python train.py --d_expert=240 --d_shared_expert=0 --router_score="softmax" --lr=0.00272 --final_lr_fraction=0.1
Below are experts of layer 3 (counted from 0) of a mixture-of-experts language model. Rows are named router (the router's row for the expert), down (a neuron's output weights, with its number) and show model dimensions 0-255. Each number is 128 + 24 x the weight over its row's rms, rounded and kept within 0 to 255. Numbers have three digits each.
Before each expert's rows: "raises" lists some tokens whose logits its average output raises strongly, later layers aside. This comes from a sample of Wikipedia text that the model never trained on.

# expert 5
raises: " the", " its", " their", " any", " those", " all"
router:113124129117079143143104136162159154123128116087118154112122090137123173150160124128122127139135126094143094119156130096183172145116135156070085117130130156126083101142129158129149084113116150117075150157133101141073167164177124134124124160184136087138112160132142133089101109167122141108120128140119115087162114113104131168148142135157098154139173093122147144164101131120148141114120125103130128148126121115145134107117146132108112068143119104146076108151139111107158108059162099119147157154124114132095146096092153121146143138116105140126102108164120100139141107130102116144106131143183150131139147135156121139111117139133130096134133152147098134101109115126138118142136157143098123083169151114089117149097123124119122139115168163112095158142125109098100165069149121
down15:152115169152108129150091140104144126113123130135112110134142150153173125109150177126115080139133162140148120084121135114146136129159133089113157145126126142117153093127128119127102145144141132133186150112139130148160112116146133134108157127096126099102170134094110151109126202096129123158152133082158126152160120109187121158140135113092080125107170089148167130092154099163115142134131114144091112125126160146128071188157121131115199165156143112132133114105143144126140114165173144091163174143136141166100144083142150119081123123098109103108122160093141154124118100178123166094141150113105131149114109143103149111096139101135135123160146144118132157112140168101114136137107127126149119120141132148138152112149154105152084128131120087114138156099122100116151150115140149
down16:110144157111124118119101115132125164163126115102155151108113118123133109134126134129145108130140150159096120095142122118116150118185138139079119153179157135128158124111147156130161130131155143111109151132145100145086180145136126137133143198140131093134155093117101172175161156131111136129156132144143089106188107128130121062144147136103176128138142098118178083122133138120159109134103142102143097118135156128121160105117101141155135127163137113138154116117157129113118120084139134130117111142097139111118134070148111118139137121130123136167095106124130129114133164150104118096145141149085137108113096122104070137095105100117165123131132099097157142099104093151147116118108160150093142131093147135121152150074142135149119147056094128171180113107105139153156173130163103
down17:086131103139157141180129155110089126098135162092135126125135090100103123132150099157103095099138115088143101135094138157127129115155107127068109134142139124165153136171117121125120107136116147148115089135102087132104138141128122111098093133156115112148146094209084145150117121153115136135098133142143124137151133097152119140114121115125120150091128124124148126151141100112107113083153147107086154115152166147117125150146124121138151135105119144154138161124135150095110139101123136087129163174115158104098123092122139178098127137086094147102107157151128143143114136147080139117103119142165113120129147107161110129115114156126142097116110148129087174148132083172097147124151108116134116114109074064143143179136106078130091115146186145112162152144137126105116093111103159
down18:171167107143123101129135101116096118136158116128140161108161082119143129104132111119125134161118121099138087109131174157116167107135133192124152095096147114093133164116105123137197141120114095122153151149137170162136130126165141135154138124125135131146133126100096136165122152155099162133137130067123156144126132111101181131151153098091086120136147149158115148082091099129134115125141125127172149141080131148130165142122078132153124115168097186095117142113149157113140122156140174121121109130117139142129147147168109146119112088137124109177151127097112126141185164135141136118136141119104109132147088133089123145125163141146127103086114112127118134133100118118183168126136084151138133125107084112096151128089119126072102126125113113111129135123112145103110175140099106
down19:160127145138124186170105147118127117112128159183136165162112169112096125121130101128109152145135151118152123112101131144111090093164110125096133139140173125146150096089102106067137184134106138143153120121081139153134158120168139123126112078145149119131106133172153160113161093140129098105177101129119102171125103102108129116103135133153157133150091130109085134100166096125159110138173128141171150111137121097124139131133128126138152107128102130126098105097122126122134192105116131137111146142072133105158133094139105127104129134079129104154103177128153146127075122116145102133129168183103136109113147154118119161149169141113093137144149138134137150133132129129155162124155131107133118071127147123098134076166115103086144148128085144149125105121141107128126158126142134

# expert 9
raises: "'s", "–", "an", "-b"
router:138123137119153099111132118081105137093102102155167136139157155120106140115154125104136094158115133103110096130151119138102132094163130134156169146106119076133158151098153096091131122122094111136156131086125138114145126135118095137130161087102169157112120151124130137203089105138103126138158084140114120144101154142121177131129129136135168112125161137135164137122143125130094141121099153163148139141095118137123116118149106130120164147114108181151111128175142181136121145109113161092110140152066108124117122127173130187135165146102118143140119135143125129106108141129142109123145142136119146115139146107111116131095122112173109151133103092191136164129101111159150128159157129124152144132088117129141130123126119102119128121082114163086176093149140151144153207150116186
down14:104123141155142096069159111124132152120162102126142094095141117154110109094125124129129157148159129193142140102146096105075128154141112130125123102159109068110144115097124112117116167105126105102141121157081123131101104128186147125144101166094123121117093133154158105118105152142148120107146143120094132148113093167154124132137167163157157103127090137124148144077076173155116154094182149187104172137148100082120087110120130132134084090156118063121116120152132123122122131168148115157151133133136119168111124071138109151121120143114165141166141139145158097117100151138169123150095094133157127126167125130097120129132130160160144098133146131116162149108138135153124109142158117119146111148145137083125139126104114113115117108120155137129114102134151128139140118102114126
down15:115207112135150107136108116146139128141120084122103160111136133112142084081138154095125116124110139125110130150117118183112155153158106179128159110164130106114140117205161113140139120148134135133107094171121139122099119129087141144116175100148077144098082105145103119076118150129110163139145126143122086149137130123131136146156134087134115130088129136143096120155127106112144115126140131141131125117112117093132117155112138171127158124103135109139130135154170125117140130084137122128155105144124125109189137097106145139149067121144121131143150114119094121120149166082145161143142092167164117135127120164127117119092136114149118129125124121086111101139116128107178074116111078183110105159120103138130140121148122164146126115106145124173142138112101158061118165101097144
down16:150105109158114143128115122157111111147136150125175142103170120090132166111116139134090094114074119160138121108107130164145142108145163119134126103147184146158165120121128142114141131132142121139093118157107130058144170124125135093109158127098113100114174140143116102125172110122126157105167154123142141144116164077118114155112133141118115143068178111129143137104090135105131142145174137125128127127146109168112124112150130112109145156145192146121118116163140132075129098111133083117131143150118167138151139148175157131094142098119078098119128128102132143102123148158141121113144159157125120141119106136136120100113114150134118140102090156138168138110113130149075140127115137147139115143131184176111105144124163110176148179088128086111163122122105149169104109129097089
down17:111126144119133119100103120119214081149113090160152148140147142132139121113093133088127164117093139129146151116123130112139138132107146157135144130146134121130151156108118120128147125168154137098142141116156134071151114114165140143105123102184164091113116153118111154122114144137131162155137125119127123160134116126145134111132119135150087126119155189134129096118145120081131154127107139111100101145142138177115112126106111161175099175119100048104117151133160145111129112109106158150149111133100160143145082092121143189144106194118133108143137116139088087090141166157125139143079135088112158126092178137140168130118136166120130142181157116137097083094116140130130117096120100115124156181128131152138132145108152119120136118134136135115111166132121111129137111125167140
down18:125073143122123133114111151121146158105162106119156160130172088134122132151114078160147116114116089148136105128082130195159152115143130163121118153172151147111062132122111126153156130120131110113142108183104112149123080134132142138122154096090113160118141169095102151139100134076147140141111098140116122131142142169101132139100148131133102152116115160073127135137173179148155103158151126108138109120136132141150126118125136153142102119119169146145152139158133110139166142142131142152119133077120098119128131120127141119128165110121104109139133152088145109123164099106159166138136153131125076150121144147137128149115168099141152090148157084161153158150115106101095125132129164110139084106105128126117168173095170159097154095141113147094142101110126101129114160167161134

# expert 2
raises: "at", "od", "ap", "a", "ad", "as"
router:114159095114097145094123141083135088146112128105143116125134133108142131146114120137121148126130121147173155115153135107097117137119126112178173138131128101111132105145136158079095103147101139141139109103110123108140102122170110115139127128167170178115107125118109116104113116149111107114127156128119127108109109116111127128109120122117122159136126167155099114103096114120063116148124112130113107104131125134121067138102069133129138105149128131113118197162141144198127075126122180143094139116221118107152190135118112209137135110158143092115108159145125130119129106152152157109136143138132144112122123130121127140089147103114146108134114123167156089131129108134148133143094101151119119096161131134114123088096124122151132130105132104118106137148179137118088150132056104
down14:170148116149123124124115124080081120132105104120140092154139129105114132147124158100125152115154091133090086113089131124132143162120151128159110095143128088132152199141164100120161127130116139133119181107107148109080113125116109123153160114115128106064149143095139121151147116132143113172126154135106117127127121158138130082139080125096124125146117133145110094144105091156094195138073121076130100100135133157113130135131104149174097129131132122129120131110105131174129102133131115129105156138166123130135112108099108096096128141159067076104122146187113093106104110145120131152144136123113143129104100127127075113145160128114159175171089162125113119167105119125131144120158136106149121118116119159134121132155125114136146081075108117160166129139142144115128160127129159
down15:164151124123145146150103171107148150100204143128107166133126130116104109147162135129147146135155136131112087152116140164099144094081147077102083177119126143100149102142165169108096132132114142130155129095129186089139106134143093142110154144107162141129082119157103117129149111078165115119128156088153084119103138118176124178138130106093147120097145155111101161149122111158127171129109144103121114127089140151128155106091121109104123145121129113144149118088093134161137075117124092121091145150108093123125127102140111143113154139126102085143128124116113126116111130081112170115129094094152110136129130141154117064097112137115100115118110100121140161109129174139146123138134136115151130098131163159104144145096099121109101166133153143113131110162143148133107165109103132
down16:108135124094072137117088145094119124142130103115130091105148186154151149109160122079128158133107121137137161099150155101146125136150135128104139148101124153109146081143166160150188151131137134128114147109133138097131115094167134139107169157147185142132138146135106101136126151160124149139139108160096108126092131146134112097134150127133142110101135132133116083157180136128154133137129132111106118147132172142079143139191133139078141112082157178140114148117140151087170134081189106136136114097117147165094120137147131120129166151150131127178112127122152119117115138133115126113135103115138119094137115142148128061190133114115067149106103140169125140142070139102091122138150135141116138127123120163137146124116126132140072148120141102093109146138125144145116158136145117
down17:106143119147132107150107127120101145116120095167149108150121110132125117158097092107108107136142184132182135143133125092137153104147159166132147109170145140081150151089110102158133101127114136142136099127123089098151113140124105133140141131152128128143096130054155144130114110140132120100118131129112104128148151166107151126125155142175181100169092143115161099127121131112120158125180117096106081146101162173074128107174129126164139109075128096138159119129103105138141140118100105178133091132123147067122092146105160147161087135124106108161120108137141115122148167124115190159077113147110111113125133157121167111143146120125138097140131125135116138089097125123096145138147157161117108159145135137152139081115137151113140121130122143127125149126102135162152179102107161
down18:098119116121134152139133120100107092128117148102126107155136148130166096113148131113113123111132115121143081108095134137117127132116138127102119151112144108171112090133145160128153140100147155183094208098123132142094143150082133144126126099142124150111144118148140157135082138078120144137118090108137128115143126126114125110174125118150116140148138120181117113133080151145135094086161137117090161152134118122086146151155104133110146127162076129110112145111130140127106118166156128112108158113157065127149122129103140133114151088152102133093101078148081128145153180092123143150167128138117150129143161120138155136188120101093124117130100135153149126108115156115117116113119093115107122169154185141153118127138117136112159115167095115116070141175075152079124122137119156

# expert 3
raises: "5", "1", "4", "3", "2", "6"
router:147145140124114098110115117204135130182150109115138137099116104183133125114098137109141144155154146143130110134085134132122134100126101111151117130094136162153124133163115088157161139138125128144136170123180089178128093114127105125162140137134100135105121140089124118114153086143107163109130157136167104128096127148165134107172130146100126091176148116085141113143145154127165138102152105102116132142134127138155167122141141121145140093104179092135114138131154087128096139128104078141069148141160121094135154124139161089108126143137142151128123127119077160145119151147122202167108123079090111130119118147111140148149105162117140107147149101101147143111117137110152122082161120145119161101126139172108122131170110148118103109141143133173093140098119183137133111124125121
down15:131127171112122146143152173149140100138155119114102142159107141096152102120122151160129148092149154121130177115107072142158128167111153174117096133101147105116129074121118062141105118131116120154104124145108125131103120109107118090135105117139142162186102123132146116122138132114099117145135149130127089143146112104119134108140124119147150116150096139135090139108141160147123139144105147097165127111176149143107157160125115104128127128108127118112122150103120155135132131141097144161166108158125140136135172187097130136120144204111103095153152150132113147123137194134103121188132113124147130141154112101102123136114108124118140190083092127145065174099105193135160126154105141151111118083120101129145164152121113141130152130128123143162121151103095118125094085134154129
down16:113104102130166131154160125180131165129129121164111134122133148081126137048120162130111140138101117120131124115178132143121151132162110134098124152147180169114112157128108130132161106116137170126075135143168117134135156144120153169130142130156108101128135117077123147128125132138183111118139142133073097093143151105140114164160076108115154111123113122092129088147104123117139120138141135074130106122121137132126171162118139138116105141145130098158161118127116116129127103164134136104102089122084140141145110183115121105142124102127115143117149156111155143142141127114160086136135116130095124118106053117132166103134150109150113110096110140130100131067099129138090165119125164139174112126149179124110142144095191180132135128115125138134090110096125134105143128114109087
down17:108110194103100104149128156119087129105104076169134150141110153136114127142136118095124133123100127137124157142158110126156138128134137166124080092084112147133153114102148113103159146119097095134113141127151140159172113157160171170144137157145081122144181122099083145100110156119131115132125118130147121116153127178104110111178117125130129098154103115084093095159104143123103107102107101123117132127114128146121140123165147142082126147158198122140097131142082124138123137122090153157108122094094177129147129137143104133157177110132136138086070112137143149161138099136125123134103126134109120110098159137107094083134133144145149094107174118095128128133152122117151176162142141156154159134177112131116152162088147137098149133120123143126150133096100094112142124133105135
down18:146053129145146134139105134111149144120099130141105134133153130122114145137115125164140116101120128121127153116157147113089105138137149138136132122196156103141103124162131160150097118076141077152126104123155102137108130175121164152104132144127144132131121166150141128155132127140157131168107175148140112165195142145135139107120134126116119137115150093117116129104096133187101086099147106145140093120110120125150099088095193132147075154139103136109089137185134132131115164143119119113102109130147140142163120135110133114125142131091121133109127149138137118139100139126112093132131115158154160097142159085073101090159104121127161141156107128100133131161144146140052121126133146166138150109180116088099136096091108103160149150107157101105122086128138148170151119109142123
down19:126137127097134142160145135133119140141160148129144108143134138126115109140140090104124081120082124124113104171136120132085119146177146117143137130049108183142156130093146151120121130125090079128108115098137129176137096111137116109155161127124126131110131120081089122090128066117108125130178126144092087137124154134124140113089119094141120123156131112109113187097116120104113151105139162133109107141137168154142123155141087169146093141079120128097169129153145127111141110158109124115147149127094149144084124139129110136135106161122141160112125148161122133129125127163112111064132148128115126111125083138160142102098145129147121170145143145146123131180126151156161121115167156124140124123083127145133149138073094103099131125124120133133077126129116138187181155079098114